Experts of a small language model.
Size: 15 layers, vocabulary 32000.
Experts: 16 experts in each of 14 layers, 224 ReGLU neurons an expert, 2 picks a token, a softmax router.
Training: a variant of Muon for the experts, 9931 steps.
Below are experts of layer 10 (counted from 0) of a mixture-of-experts language model. Rows are named router (the router's row for the expert), down (a neuron's output weights, with its number) and show model dimensions 0-63. Each number is 128 + 32 x the weight over its row's rms, rounded and kept within 0 to 255.
Before each expert's rows: a language model's description of what the expert responds to; "comes before" lists some tokens at least twice as common just after its tokens as in all text. This comes from a sample of Wikipedia text that the model never trained on. Tokens count by the router's weight.

# expert 4
Description: Prepositions after a noun or verb, usually before "the" or a possessive, e.g. "of", "in", "to", "from", also inside titles.
comes before: " the", " a", " his", " their", " its", " an"
router [ 87  85 121 183 129 131 176 165 107 101  88 114 149 186  90 121 102 135  93 106 118 136 151  79 125 130 141 183 125 142 197 132 135  82 156  96 173 134 164 148  99 182 166 144 135 127  86 159 125 153  81 177 104 154 159 137 120 140  75 143 127  97 167  91]
down0 [120 126  87 100 131 164 114 133 176 128 112  53 170 136 162 116 129 127 117 146 119 110 139  97  78 155 167 138 155  56 135 128 120 103 122 130 135 131 134 130  84  66 124 167  79 121 121 109  70 128 158 146 155 162 177  88 173 129 127 143 126 135 202 109]
down1 [150  58  89 186 152  81 124 129 150 164 142  99 100 170 163  83 126  92 122  67  86 161 126  78 148 164 114 166 147 120  52 181 111 140 145 121 141  94 131 144  85 142 154 110 134  28 145 147  88 141 126 152 117 128 115 145 108 166 135  64 103 153 110 126]
down2 [104 120 100 151 186  51 121  79 136  82 113 131 176  88 110 152 169  88 140 147 109 141 112 116 123 142 201 144 130 107 176 102 141 169  88  92 141 176  75 165 106 159 150 126  88 102 126 178 160  86 119 163 102 133 140 101 143 149 174 169  63  51 109 139]
down3 [153 122 160 210 115 202 146 177 139 120  84 133 134 184 154  93 125 141 147 109 114 121  90 118 133 104 130 211 103 160 100  97 124 143  83 134 102 134 113  94 104 163 158  83 134 169 104 129  92 129 132  94 127 153 120 124 117 119  61 140 174  76  83 134]
down4 [ 93 123 140 159 143 114  87 133 154 159 125 136 175 134 183  77 113  87 120 169 148 135 160  98 149 180 133 128 103 163 151  93 109 180  73 109  96 142  79 177 150 177  45 134  90 110 118  86 122 168 162 112 151  52  41 183 131  90 125 129 129 151  53 170]
down5 [131 135 105 155 192 118 130 108  91 106 124 134  68 167  88 135  81 161  87 121 138 144 191 127 131  84 129 135 111  96  88 153 141  94 169 105 116 177  79 126 122 178 114  85 167 127 156 168 150 105 171 135 157 146 180 156 145 182  95  79  96 149  97 104]
down6 [ 68 117 118 141 109 131 115 154 143 159 111 132 115 106 193 140 113  73  18 110 191 143 114 118 164 126  88 120 145  78  93 164 118 146  61 136 157 138 112 137 122 137 161 135 128 184 122 117 126 130 124 161  92 135 200  75 136 113 176 158  85 142 136 166]
down7 [105 111 127 127 182 105 129 179  56  99  96 185 125  85  97  93 162 127  83 130 179 101 188 124 144  81 186  88 150 150  96 130 131 121 104 118 187 119 101  84 121 163 155 107 159 132 132 123 114 102 151 102 107 176 137 116  26 165 116 153 106 162 218 146]
down8 [ 95 163  92  95 154 112 124 126 120 106 166 150 163  88 158  79 132 122 122 132 118 119 148 161  85 160 128 152 109 174 166 145  69 106  95 155 143 166 131 174 183 161  96 150 136 158 124 189 178  93 121 135 153 108  75  99 187 127 133  85 111  84 116 135]
down9 [160 147 109 162 158  45 134 123 126 130 137 145  89 176 116 146  83 158 138 111 135 180 162 112 103 103 161 124  42 146 108 140 164  76  71 118 158 144 129 184 144 112 173 135 133  99 125 137 153 131 118 155 125 144 133 127 151  74  82 114 183  87 130  81]
down10 [112  75 129 101 148 107 130 133  89 125  81 136 128 129 136 115  54  82  98 130 137 160 144 158 127 178 106 173 187 112 119 176  79 119 122 100 163  78 161 171 143  53 121 158 118  93 125  99 124 133 149 106 128 148 133 146 168 145 108 139 156 198 131 101]
down11 [140 102 128 131 142 170 104 142 128 141 101 123 163 168 100 144 114 129 113 106  95 129 135 159  69 117  78 115 101 153  90 102 165 141  87 138 166 102  77  90 154 219 140  68 107 111 184 115 189 217 128  79 109 108 103 184 110 100 161 150 148 143 154 136]
down12 [134 119 148 145 230 132 199 132  98  82 115 104  92 152 127 143  92 129 137 138 125 175  88 161  84 113 133  97 103 132 124 138 144  70 162  77 118 148 146 187 140 133 192 130 134  59  63 135 102 138 113 127 136 110 137 163 151 148 119 106 163  64 111 152]
down13 [199 102 113 193 193  62  58 118 142 108 166  93 123  80 175 157 182 168 193 147 175 143 104 127 112 153 160 119 159  93 149  94 142 114 121 150 115 100  93 189 149 168 101 117 119 139 171 138 117 128 155 128 172 123  86 140 120  96 158  81 102  91 142 142]
down14 [ 90 105 144 162 152 174  91 118 171 154 189 136  94 112 160  66  98 126 163 154  53 124 141  30 103 138 182 122 184 169 150 126 162 103 149 165 130 124 159 172 113 138 122 138 117 185 165  98  84 122  99 125 156 143 136 127 113 118 153 187 144 129 111  82]
down15 [ 58 125 136  87 153 167  84 181 154 102 103 123 155 170 158 131 109 147 167 159 121  70  89  63 103 151 108 154 154 111 190 166 169  86  98 172 193 118 112 199 107 167  47  69 115 117 147 151 136 107 105 131 180 127 121  76 167 135 137 156 163 104 141 113]
down16 [152 127 135 143  68  86 110 131 106 129 119 137 172 122 150  93  76 138 159 130  87 105 133  83 146 104  73  92 126 139  96 138  68  70  92 100  88  87 144  96 107 153  95  72 162 116 106 172 105 174 136 126 102 142 103 111 149 115  77 104 131  75 135 132]
down17 [132 145 156  99 117 124 109 187 134 102 127 118 139 115 156 124 104 128  71 107 151  63 106 154 114  75 149 125 172 116 162 153 118 151 147  92  95 119 104 123  65  81 131 128  96 142 118 151 116 161  90 158 134 117 111 166 171  92 169 169 101 183  94 124]
down18 [ 81 160 152 147  47 154 137 142 144 126 143  99 114 172 148  49 196  92 141 153 115 117 116 161 147 123  97 130 131 155 144 145 104 135 147 163 192  65 142 123  82  80 180  97  99 112  60 151 131 117  93 216 116 166 102 132 175  88 112 183 158 159 192 154]
down19 [125 126 144 141 108  95  90 129 146 165 180 180  92 184 138 162 110 158 157 128 161 110 113 189 141 123 144 122 126 147 125 187 125 114  99 111 119 141 173 148 166 146  77 105 139 102 150  91 102  95 194 155 132 140 187 128  59  97 189 181 166 196  80 157]
down20 [114 143  79 148 176 158  80 128 125 214 123 170 147 126 102  79 129 174 103  84 113  88 124 161  90 133  97 123  87 131 145 145 184 141 105  99 167 181 150 131 134 151 130 134 146 187 103 135 161 159 144 124 124 130 164 154 210 150 116 130 133  97 143 126]
down21 [ 75  68 139 116 167 171 152 121 173 122 176 124 115  74 167 194  86 134 161 106 154 116 111 120 151  75 139 115 111  85 156  97 114 136 148 129 197 165 108 163 130 132 184  77 154 144 121 115  64 123  91  83 120 202 118 104 150  68 123 165 177 114 143 109]
down22 [114 134  87 124 129 133 140 163  45  92 126 163 199 179 157 132 110 125 139 159 186 122 150 112 128 142 150 122 105  71 146 128 147 143 118 163 140 123 101 112 141  75 145  97 124 162 102 130 154 125 162 163 109 157 166 112 120 104 160 102 135  80 183 122]
down23 [ 81  81 130 161 151 147 168 105  86 117  69 115 150 119 130 123 134 139 169 138  99 129 160 158 117 135 129 100 101 109 180 146 193 136 135  75 174 117 127 120 127 136  92 177 156 115 122 154 165 106  90  81 110 130 177 136 145 151 203  99 134 107  92 162]
down24 [116 130 158 157 144 133 153 138 114 173 136 124 129 215 140 149  83  95 141 113 183 169  32 107 156  93 146 103 149 133 104 114 125 101 141 172 168 160 177 168 128 110 150 132 103 105 141 136 201 168 101 111  89 153 102 148 104 141 158 129 142 102 126 113]
down25 [125 133 181 128 173 102 130 112 137 103 105 137 111 132  77 141  97 156 124  88 122 154 115  81 173 104 116 121 138 221 114 233 157 125 145  77 122 162 108 224 164  74  45 115 111 108 105 138 130 122 113 123 167 200 112 115  99  99 160 182 122 115 100 132]
down26 [105 117 142 124  53 112 107 174 114  77 143 120 116 136  99 143 153 141 114 148 117 176 126  80 153 172 127 140 110 101  85 172  78 105 143 129 200 165 133 156  72  99 159 142 144 127 183 126 125 135 144 180 116 124 134 119 119 157 153 153 137  62  75 117]
down27 [147 115 163 120 173  79 134 136  50 178 126 119 137 187  82 132 159 139 144 166  55 189 100 130 142 119 215  99 131 138 188 130 143  85  62 194 133 119 114  82  93 133 110 116 132 113 148 135 157 179 115  95 121 112 113 140 150 136 123 168 206  96 182 125]
down28 [178 120 142 149 136 171 130 110 127 168  88 126 154  71 118 134 169 136 142 121  39 127  95 111 134 149  94 126  97 137  97 127 139 167 187 102 213 144 104 124 134 105 120 159  95 137 112 140 155  73  68 130 140 170  58  93 136 166 130 109 155 146 113 134]
down29 [136 172 152  77 122 110 143 143 142  97  82  90 145 135  58  81  90 199  71 188 118 149 182 122 133 142 152 182 114 190  72 143 136 144 138 123 153  92 120  76 171 143 161 111 142 110 182 160 107 215 142 145 149 132 150 111 137 102 162 165 119 123 138  88]
down30 [ 91 158 104 126  65 192 111 124 167 127  80  62 102 175 150 120 162  95 140 161 148 177 170  92 148 102 194 147  88 142  72 142 152 149 153  74 122 123 157 144  85 194 137 128 119 113 163 114 124 115 155 171 110  99 163 145  90 128  75 151 145  67 132 169]
down31 [ 79 136 155 141 163 149  75 115 138 139 174 105 154 164  57 107  93 110  86 141 156  90 132 118 108  77  81  98 126  81 110 146 187 123 125 110 144 142 107 136 130 125 145  95  42 173 123 125 196 170 159  97 178 116 181 163 129 139  91 140  98 162 137  86]
down32 [117 119 175 137  99  87 135  75  99 100  80 118 152  82  97 164 107 128 144 154 104 145 147  84 131 123  88 145  73 102 102 141 118 132 145  79 175 131 118 134  82 144 120 159 132 136 189 180 157 172 118 131 141  68 145  91 111 174  95 139 172 135 121 132]
down33 [117 147 127 111 164 163 135 111 127 115 135 117 113  88  68 127 137 140 143 120  74  99 118  90 118  74 108 145 163 111  95  86 137 104 140 125 136 102  82 135 129 138 156 133 203 113 131 113 141 125 166 108  99 135 161 145 163 216 145  94  67 104 175 126]

# expert 11
Description: Head nouns or noun endings right after the, a or a modifier, such as film, album, game, match, maneuver, process.
comes before: "s", " of", ",", ".", " and", "ing"
router [126 107 166  83  97 141 118 127  87 111 109 129 170 121 168 145 187  60 128 134 104 114  95 174  95 154 140 134 116 133 174 124 151 109 135 137 113 107 164 130 160 176 110 153 171 106 149 139 172 132  95 155 145 128 112 167 160  80  83 137 145 137 173 137]
down0 [114 144 141  88 129 142 104 112 138 120 156 138  49 116 195  83  83 108  92 145 127 125  57  87 140  89 130 146 152 103  99 120 118 156  90 106 144 133 187 160  72 158 179 162 157 129 170 116 122 103 137 131 117 121 126 163 139  10 185 126 151 101  97  76]
down1 [152 162 154 181 105 155 155 114 123 135 130 111 109 102 172 129  81 142 124 149 133 147 129 154 158 140 164 153 216 120 155 148 125  86 174 149 121 109 126 130  90  99 178 157  92  92  91 109 161 136 175 157 156 103 113  99 119  99 158 141  72 128  84 146]
down2 [111 139 117 142 134 110  85 161 109 119  73 137 105 132 154  98 114 125 116 119 102  83 203  91  78 112  93  52  78 161 114 154 137 133 125 177 143 160 208 105  98 139 182 117 158  66 155 101 155 149  77 186  97  47  76 147 176 153 140 169 107 132 112 110]
down3 [131 168  98 109  87  68 148 163  71 105  87 111 154 157 126 143 218 138 164 122  55 155 105  74 118 117  47 110 131 155 132 150 114 152 138 205 107  99 145 114 181 141 119  61 144 152 122 146 135  92 162 153 146 100 137 140 116  88 130 110  92 188 136  83]
down4 [145  85 171 122 117 124  85 144 137 105 107 138  97  88  75  95 132 156  69 104  65 177 121 138  88 118 163  78 102 175 179 142 157 133  81 144  93 136 172 110 140 123 102 163 129 104 127 135 134 110 111  89 111 158 166 191 184 103 143 131 133 116  81 104]
down5 [165 123  89  86 156 176 140  81 159 133 180 162 150 161  57 141  57 145 109  54  93 156 126 116 129 116 147  79 148 123 131 143 104  70  74  73 115 115  75 159 154 119 130 129 105  89 139 100 123 169 108 156 101 170 110 111 139  79 200 157 189 103 180 154]
down6 [104 144 140 108  86 113  46 121 171 166 146  85 196  78 143  91 121  88 166 138 124 186 130 151 117  91 106 147 144  92 145 157 122 102 134 103  77  85 119 155 126  95 188  70 107 185 112  93 114  67 161 114  70  73 125 140  92  96 159 149 143 108 124 104]
down7 [184 158 146 128 115 121 106 123 131 134 153  82 123 110 179 116 149  93  81 111 114  89 109 146 170  96 162 170 143 145 146 106 181  95  92 123 155  97 111 128 165 119 149 100 116 150 155 136 173 211 198 138 169 111 137 193 137 159 101 111  93 186 102 118]
down8 [170 179 145 125 176  92 115 124 140 141 185 152 128 190 120 214 108  82 149 116  88 111 108  77 103  92  58 142 150 100 196 157 158 110 142 114 149 111 153 152  87 194 135 158 116 119 113 154 149 107  70 130 146  87  89 169 132 115 154 134 119  72 135 161]
down9 [173  87  86 127  96 118  92 140 127 162 121 127 114 139 164  42 157 124 122 171 115 130 123 153 114 149 139 114 144 124 110 126 170  93 103 139 139 100 140 112 170 144  67 178 161 116 122 152 103 124 127 106 123  86 146 113 141 143  95  99 186 103 124 101]
down10 [128 184 104 140  80 125 187 112  56 135 129 183 120 114 119 110 148 170 121 134 110 146 154 119  94 133 132 132 109 132 127  53  74 140 134  99 174 120 133 132  98  90 111 113  99  68 161 130 127  90 116 143  91 143  67 120 143 151 155 155 133 127 111 128]
down11 [146 103 117 119 112  65 119 147 131 137  73 141 159 147 148  61 125 104 145 105 148 175 105 199 119 112 134 106 198 181 115 151 148 163  67  76 117 118 156 156 138 118 105 148  99 147 102 144  81 215 128 101  74 115 140 111  89 133 168  65 136 122 126 169]
down12 [120 156 129 149 165 119 155 100  95 167 135 111 103  60 101  66 105 107 136  61 127  55 103 109 140 135 101 121  90 146 117 184 181 175 128 109 163 109 183  91 175 125 130 137 149 136 131 121 139 121 144  72 122 120 199 141  99 140 136 147 152  94 133 133]
down13 [182 142 164  98 128 152 170 149  49 171 162 159 135 125 152 136 102 181 148  94 129 197 141  99 120 141 137  92 122 127 112 163 122 102 137 121  86 199 112 155 139 123 178 150 140  98 125 108 104 119  71 135 136 164 153  80 149 107  97  97  79 172 106 168]
down14 [179 145 109 111 226 119 139 139  95 154  98 152 149  86 158 150 123 163  91 179 122  95  87  76 103 175 124  95 123 129 115 147 108 131  69 139 134 139  42 131  93 145 175 152 124 126 104  80 181 125  83  93 160 179 140 125 157  91 189 137 141 128 214 163]
down15 [ 99 116 115 142 124 161 174 159 113  97 124  90 101 108 214  98 106  96 126  98 145 113 231  77 151  89  78 152 118 137 123 138 121 190 136 109  97 126 134 123 134 155 171  89 144 152 169 118 121 120  94  31 110 155  78 161 163  91 136 142  88 191 121  94]
down16 [157 136 144 122 130 145 133 145 173 149 141  72  98 159 123 163 136 115 148 116 115 144 147 185 100 119 146 115 126 133  98  91  61 131 161 130 143 120 131  98  92 142 164 106 157 158 181  74 123 120 184 146  94 136 176 105 130 139 130 144 131 125 177 119]
down17 [147  68 119 138 102 157 183 118 109 137 134 120 109 105  92  87  94 159 139 131 156 162  91 127 200 131 131 130 134 136 191  66 167  96  97 120 120  89 124 166 138 137  57  86 112 145  58 106 107 132 132  95  92 149 150 132 198 157  58  77 119 132 116 102]
down18 [126 114  99 147 112 129 115 111 131 174 126 134  84 158 139 198  93 127 146  81 102 111 149  88  92 112 157 151  74 103 117 119  88 121 141 115 134 103 166 142 144 142 158  82 144 131 169 114 144 114 138 108  15 109 124 108 125 134 102 130 116 182 194 137]
down19 [101 152 131 136 164 158  65 148 133 138  59  90 136  85 114 168 101 155 154 131 151 161  65 100  77 120 110  65 117 117 140 150  65 108 163 143 105 146 143  86 103 174 116 151 138 148 183 149 163  94 121 135 127 120 167  86  93 169 189 146 141 169 102  95]
down20 [140 138  81 131 138 135  76 122 176 142 114 104  71  74 193  96  85 153 135 206 138 126 168 151 173 153 122 127 105 121  45 118 182 147 109 107 121 174  65 208  67 149 105  77  87  82 192  97 121 147 102 139 139 114 120 139 110 107 140 164 146 168 203 120]
down21 [173 140 135 145  71 197  93 106  96 151 136 167 128  82 153 121 155 125 112 101 120 147 168 183 140  73 146 115 117 113 126 134 118 179 119 103 108 169 167  80 120 171 102  64 100 122  79 117 178 131 119 119 160 128 148 134  57 118 129 187 106 125 170  73]
down22 [105 182 113 134 117 134 143 128 122 126 134 151 123 122 106  65 112 133 125 160 134 115 193 122 108  48  97 132 118 131 162  64 143 170 186  79 151 146 107 100 103  93 144 184 117 136 100 119 113 130 165  81 112  82 163 167 123 125  66 120 122 164  95 127]
down23 [183 145 154 155 173 123 136 128  95 197 176 121 126 159 112 128 166 153 186 134 117 131  99 114 146 127 148  98 114 106 127 102 203  96 125 107 119 174 117 112 115 161 125 112 133 130 134  92 141 116 147 100 153 114 176  79 123  79 128 125 197 117 147 100]
down24 [140 103 105 101 117 106 139 122 145 124 159 133 173 125 129 176 143 116 121 100 139 159 202 137 183 122 102 169  83 150 136 121 138 124 126 143 166  93 116 105 100 163  74 137 156 114 119 124 208 110 180 163 148 150 161 103 116 109 168 159 211  98  99 170]
down25 [123 125  61  78 108 105  73  86 110 148 138 156 166 170 140  63 119 119 112 147 141 130  85 102  65 164 132 101 113 116 106 128 130 101 119 179 152 139  98 164  91 154 128 139 158 156 107 134  88 126 148  90 117 163 100 141 136 123 119  78  39 117 123 143]
down26 [142 106 102 150  87 135 149 140 148 104 140 126 118  61 159  88 174 127 158  89 124  93  82  83 101 191 187 129  67 110 165 158 108 119 129 129 122  81 119 131 129 149 169 137 132 165 140 163 175 137 105 102 112 164  77 174  79 115 103  91 122  90  44 201]
down27 [ 96 173 142 167 140 156  82 115 144  99 158 150 107  12 146 181 129 118 155 138 140 144 109 202 119 121 127 128  95 135 150 125 108 126 147 125 146 163 108 141 143 161 110 177  98 114  74 111 136 133 130 106 169 124  92 141 145 116 124 121  63 140 177 137]
down28 [139 158 108 113 131  98  97 162 144 117 160 160 214 164 113  75 171 126  88 126 150 177 134 109 155 130 119 148 147 132 183 123 169 126 149 144  89 136 131 124 135  96 108 144 168 133 124 142 141  86  93 107 160 163 100 150 111  91 128 140 139  74  81  95]
down29 [172 150 111 136 182 116 104 191 102  92  93 105 118 150 159 119 118 120 148 101  88 116 129  40 134  76  86 137  73  68 107 130 178  92 168 183 139 197 135 148 123 131 116  85  74  87  63  95 128 156 170 133 151  99 171 132 118 141 181 135 127  92 121 129]
down30 [146  95 175 187  87 177 179 102 130 123  71 180 141  84 161  98  95 192  84 102 185 109 153  81 137 153 140 144 133 172 150 196 173 135  89  79 139 150 120 169 145 103 111 129 166 112  93 147  73 100 150 147 125 128 101 164 184 139 136 160 139  66 125 193]
down31 [190 118 114 153 191 108 177 106 165 112 128 126 103  72 127 126  32 113 146 204 146 104 148 101 149 178 111 191 144 141 116  83 130 155 137 160 149 123 136 176 160 149 198  52  88 142 108 224 127 103 111 142 150 190 144 101 163 159 115 142 221 134 106  86]
down32 [114  39  96  80 154 156 165 142 155 129 146  82 187 159 146  73 126 159  65 139 199 165 104 110 119 147 136 130 119 158 104 126  84 111 127 105 112 123 160 103 128 122 102 100  75 112  99 167 105 163 112 120 121 148  99  87 118 136 112 177 199  98  99 121]
down33 [183 151 103 108 135 147 197 114  78  60  64 150 111  93 135 128 161 131 127 119 147 102 151 114 119 119  92 173 120  78 134  94 141 118  83 147  78 139 114 104 110  69 166 170  84 184 140 140 167 114 130 104 152 165 131  91 119 104 163 138 154 151 161 137]

# expert 2
Description: Capitalized words inside names of institutions and places, often after "the" or "of", e.g. University, County, World, International.
comes before: ",", " of", "'", " and", " (", " States"
router [126 145 111  79 187 145 101 128 126 190 109 124 104 112 116 129 139 101 104 141  92 126 150 189 151 153 120 170 113 188 160 162 111 114  94 121 123  85 134 225 167 152 115  82  62  96  93 153 100 106 157 125  90 100 100 175 164 130 126  70 156 101 110 118]
down0 [148 105 128 117  94 118 148 130 145 134 190 157 130  79 131  66 116 123 138 133 133 150  65 120 124 102  80 102  93 100 133 128 197 149 151 134  96 174 125 147 147 113  98 161 188 118 132 169 153 106 100  65 167 131 133 101  66  95 189 154 145 188 108 145]
down1 [126 139 193  98 127 109  61 134 185 131 191 120 122  75 104 161 112 110 168 113  93 147 151 173 114 119 141 129  71 121 150 148 142  76 117 141  85 108 119 145 115 188  97 173  77 100  96 143 116  96 166 159  88 164 143  84 144  90 180 140  89 122 132 150]
down2 [167 138 138 137 119  95 174 150 163 141 102 141 172 179 110  92 134 100  88 139 129 114 128 139 170 104 100 128 122 144 105 100 111 152  76 105 139  84 121 114  80 121 106 102 160 132 161 101 169 138 113 155  88 133  77  83 124  76 147 158 130 155 172 109]
down3 [117  90 139 123 106 178 132  67 110 176 139 119  64 134  82  91 141 115 180 145 163 112 169 124 138 110 140 190 109  91 178 144 189 167 111  88 103 121 170 186  81 131  50 141  73 180 116 162 177 155 139 146 129 113 142  96 132 141  92 120 148 147 146 103]
down4 [129  81 169 137  78 120  76 134 153 204  98 121 107 111 163 103 150 109  90 116  94 141 113 198 160 174 152 146 153 149  79 116 153 147 125 143  85  88 149 184 159 118  91  84 163 138  90 140 106 137 181 128  71 170 121 154 128  77 137  74 146  76 115 110]
down5 [ 76 128 117  92 100 133  98 130 145 147 123 152 141 147 127 134 136 118 141 164  51 129 114 111  89 135 160 131 173 160 118 129 105 170 122 121 157 144  83 145 121 120  68 116 109 100 161 159  86 126 155 138 148 131 146  51 169 123 161 156 168 100 145 119]
down6 [134 134 113 162 162 104 109 127 140 153  84 100 162 122 148 123 139 137 109 110 113 139 118  19 172 107 152 111 135  91 133 130 153 109 131 148  91 122 108  96 160  86 128  70 184 157 135 172  99 120 162 157 124 160 145  86 158 174 116 119 179 105 161 121]
down7 [166  87 186 123  71 125 132 149 118 143 124 169 103 102 176 103  90  98 137 129 131 134 116 126 131 163 128 139 137  94 168 132 148  57 111 165 164 145 197 176 183 170 127  47 118 207  93 169 124 149 101 111 122 120  98 157  93  51  78 122 191 187 179  98]
down8 [114 161 135 123 138 183 144 104 153  95  39 124  96 141  99 136 106  90 114 170 100 175 137  96 100 218 117 124 103 124 116 195 191 110 130 160 158 139 129 197 124 129 123 102 116 185 119 135  83  74 106 131  62 102  96 152 129 119  21  98 114 144 126  81]
down9 [100 129 170 143 163 138 136  83 137 165 180 135 136 137 188 158  98 125 128 127 123 123 171  87 161 148 149 111 141 112 159 110 153 149 112  98 129 146 167  98  98  41 172 159 112 121  94 130 154  87  96  98 173 111 134 164 173 118 163 164 104 134  76 206]
down10 [117 108 122 208 131 186 145  39 121 150 109 176 168 112 124 117 114 163  81 133 147 136 120 123 121 139 153 100 154 166 166  91 174 162  95  68 105 171 106 134 160  87 125 113 136  94 120 145 108 140 154  53 148 139  76 177 177 125 115 111 128 135 196 148]
down11 [170 112 145 142 155 106 129 108  96 131 179 139 131 109 137 111 119 184  91 146 160 169 153 118 122 125 145 120 197 198 183  85 125 172 157  99 166 127 164 126  84 104 131  72 138 163 178 109 115 152 195 163 150  90  92  99 141 129 141 160 150  95 166 143]
down12 [170 144 154 147 157 149 167 145 137 198 111  80  84  84  71 110  69 121 151 133 114  92 192 159  92 171 139 138 151 116 111 105 125  90 137  39 138 175 133 125 105  96 153 135  95  81 164 161 111 102 160 137 117 123  96  78 176 128  95 168 123 102 144  91]
down13 [104  78 133 170 146 113 108 120 142 128 175 193 157 170 127 146  81 219  99 102 196 132  88 126 140 157 137 128 100 101 160 112 117 102 150 115 150 139  92 138 143 147 118 129 145 161 178  95 136 106 128  61 136 149 105 166 156 132 125 122 152 131 142  85]
down14 [194  94 111  98 102 120 167 142 144  73 150 115 147 117 152  73 113  93 119  83 112  93 162  88 125  97 111  99 122  94  88 103 110 139  34 161  40 149 199 135 148 132 136 177 115 160 159 132 128 140 123 135 120 158 115 172 170 148 174 134  83  96 135 179]
down15 [120 178 116  88 145 149 147  99 137  92 114 158 146 156 220  88 127  90 131 128 134 134 130 202 102 109 171 131 118 163 138 113 144 159 139  80 190 104 152 102 140 122 129 123 121 147 122 123 153 114 102 146 129 124 143  92 146  86 122 162 103 161 109 123]
down16 [172 149 168 153 104 118 101 102 184 169 126  94  60 115 105 136 108 113 196 128  89 119 150 137 143 156  95 113 169 198 150 126 136 179 120 115 110 135 172 121 124 134  71 111 146 147  99 153 206  81 161 116 105 134 116 121 128 135 161  87 126 168  75 155]
down17 [180 154 108 125 133  93 124 102 115  73 121 157  90  96 115 121  61 136 155  86 119 171 137 150 140 138 153 108 151 107 103 111  48 136 138 145 153 118 145 190  84  95 122  90 187 110 200 109 180 129 133  65 145  65 102 100 152 127 158 123 144 167 162 112]
down18 [118  99 150 120 128 169  84 174 128 163 116 177 138 145 128 146 118 148  74 138 130 154 128 164  79 164 127 139  74 156 185 145 162 182 136  87 180 158 132 123  96 180 139 117  82  55 144 139 108 106 155 103 106  81  77  84  98 105 121 122 163 149 171 191]
down19 [108  79 160 160 155 115 110 202 149 125 112  70  86 132 140 149 136  80 101 148 111 103 159  89 117  89 100  89  86 113 132  81 161  84 149 181  91  86 177  93 107 150 176 178  73 128 152 144 124 164 183 103 186  82 109 129 100 145 104  92 114 118  57 118]
down20 [101 118 113 145 133 172 127  76 149 109  94 156 174 102 171 120 126 133 158 139 156 185 136 114 212  91  78  97  85 115 140 182 101 103 150 143  96  52 158 133  66  89 137 121 206  89 132 153 169 143  93  63 164  91  88 142 144 154  68  96  76  96 111 129]
down21 [ 84 125 131 118 139 118 102 146 162 141 177 132 130 131 146 116 152 104 159 135 127  95 191 161  71 120 111 172 150 164  94 178 127 174 194 125 181 142 114 192 140 116 164 104 133  98 135 141 163  63 114  74 132 137  78  60 109 139 101  85 161 151 141  52]
down22 [ 73 113 168 148  99 137 141 165 126  97 131  94 152 113 120 101 159 129  99 118  85 136 152 117 103  75 129 127  92  83 175 130  93 167 142  68 146 190  89 117  69 172 144 132 100 125 100 131 103  86 159 141 136  72 146 132 132 123  95 106 110 101 150 109]
down23 [136 105 144 179 133 101  98  97 112 138  59 135 130 102 159  80 116 119 112 177 180 154 196 176 101  99 172 162 129 155 116 122 117  83 115 113 151  98 115  90 149 123 107 144 140 179 141 135 114 149 161 115 108 152 106 172  64 111 172 131  89 121  92 115]
down24 [159 147 173  45  31 104 108 119 142 126  95 148 125 145 119 135 133 143 133 178 158 165 120 126  99 120 141  93 200 154 157 148 135 215 110 173 125 129 101 131  94 148 136  60 131 107 112 128 151 102  99 134 129 119 120  81 196 144 149 106 172 116 160 162]
down25 [153 190  97 132 158 162 135  89 124 138 144 165 143  92 136 141 132 130 211  87 146 198 159  52 151  86 145 135 102  65 122 155 152 131 148 136 151 170 144 139 146  94 127 135 173 112 145 138 133 161 134 118  93 179 146  55 154 150 125  94 141  80 105 148]
down26 [ 95 124  99 167 156 151 163 119 110 134 154  70  95 159 117 113 140  80 119 162 116 200 150  55 118 112 103 148 139 145 127  96  92 102 169  83  92 124  88 162 120 112 166 112 143 144 150 136  92  88  82 111 204 175 167 120 157 107 112 111 145  98 122 144]
down27 [117 184 140 128 135 143 163 178 130 107 131 127 108 105 139 159  88  86  88 154 131 129 101 117  64 177 146 118 118 167  69  69  78 117 148 171 135 127 136 116 125  95 168 129 120 129 150 161 154 156 115 156 165 121 202 141 143 153 130  85 102 126 128 164]
down28 [116 108  87 153 121 180 155 148 140 121 160  95  76 220  75 108 150 127  81 139  95 118 117 131 138 102  94 136 173 197 135 126 105 162 163 100 195 101 165  82 117  98 138 153  81 121  75 193 126 106 139 113 122 150 130  68 146  89 131 137  99 108 129 152]
down29 [130 121 167 142  82  85 144 140  99  60 165  93 132 103  75 177 224 139 147 143 156 120 131 136 120 163  96 124 165 100 137 125  94 153  86 138 181 178 147 162 157 155 127 108  87 120  96 196  77 103 128 182 112 186 125  91 136 116 123  77 113 112 143  78]
down30 [135  98 122 173 154 163 144 196 115 168 124  69  69  75  89 142 129  78 128 102 129 121 124 132 101 144 192  84  69 113 124  74  93 105  81 135 145  77 162 111 152 174  96 128 131 162 135 137 117 115  66 110 143 130 141 144 112 144 171 121 127 135  95 154]
down31 [ 86 159  88 147 144  74 142 159 159 131 168 118  75 189 169  96 130 166  61 137 152  96 112 130  99 177 135 148 158 145  71  92  61 104 151 168 151 158 122 102 163 100 128 175 198 116 164 175  83 153 114 142 114 135 110 143 105 161 206 104  59 145 105 184]
down32 [115 130 102 117 143 111 120 130 161 111 115 192 131 152 112 184 157 210 105 135 155 170 142  74 107 208 144 112 119  93 159 145 121 136 172  84 190 155 103 147 143 183 148 144 125  82 104 138 106 162 141 134 105 112  75 140 161  81  30 129 125 140 136 146]
down33 [ 97 106 142 184 112  74  79 105 151 188 112 171 151 140 107 108 134 155 113 174 120 111  87 127  83 165 113 141  70  97 196 164 105 130 122 169 162 172 141 177 164 185 146 174 173 162 176 124 116  94 129 125 157 138  99 182 127 129 120 159  43 119 108 190]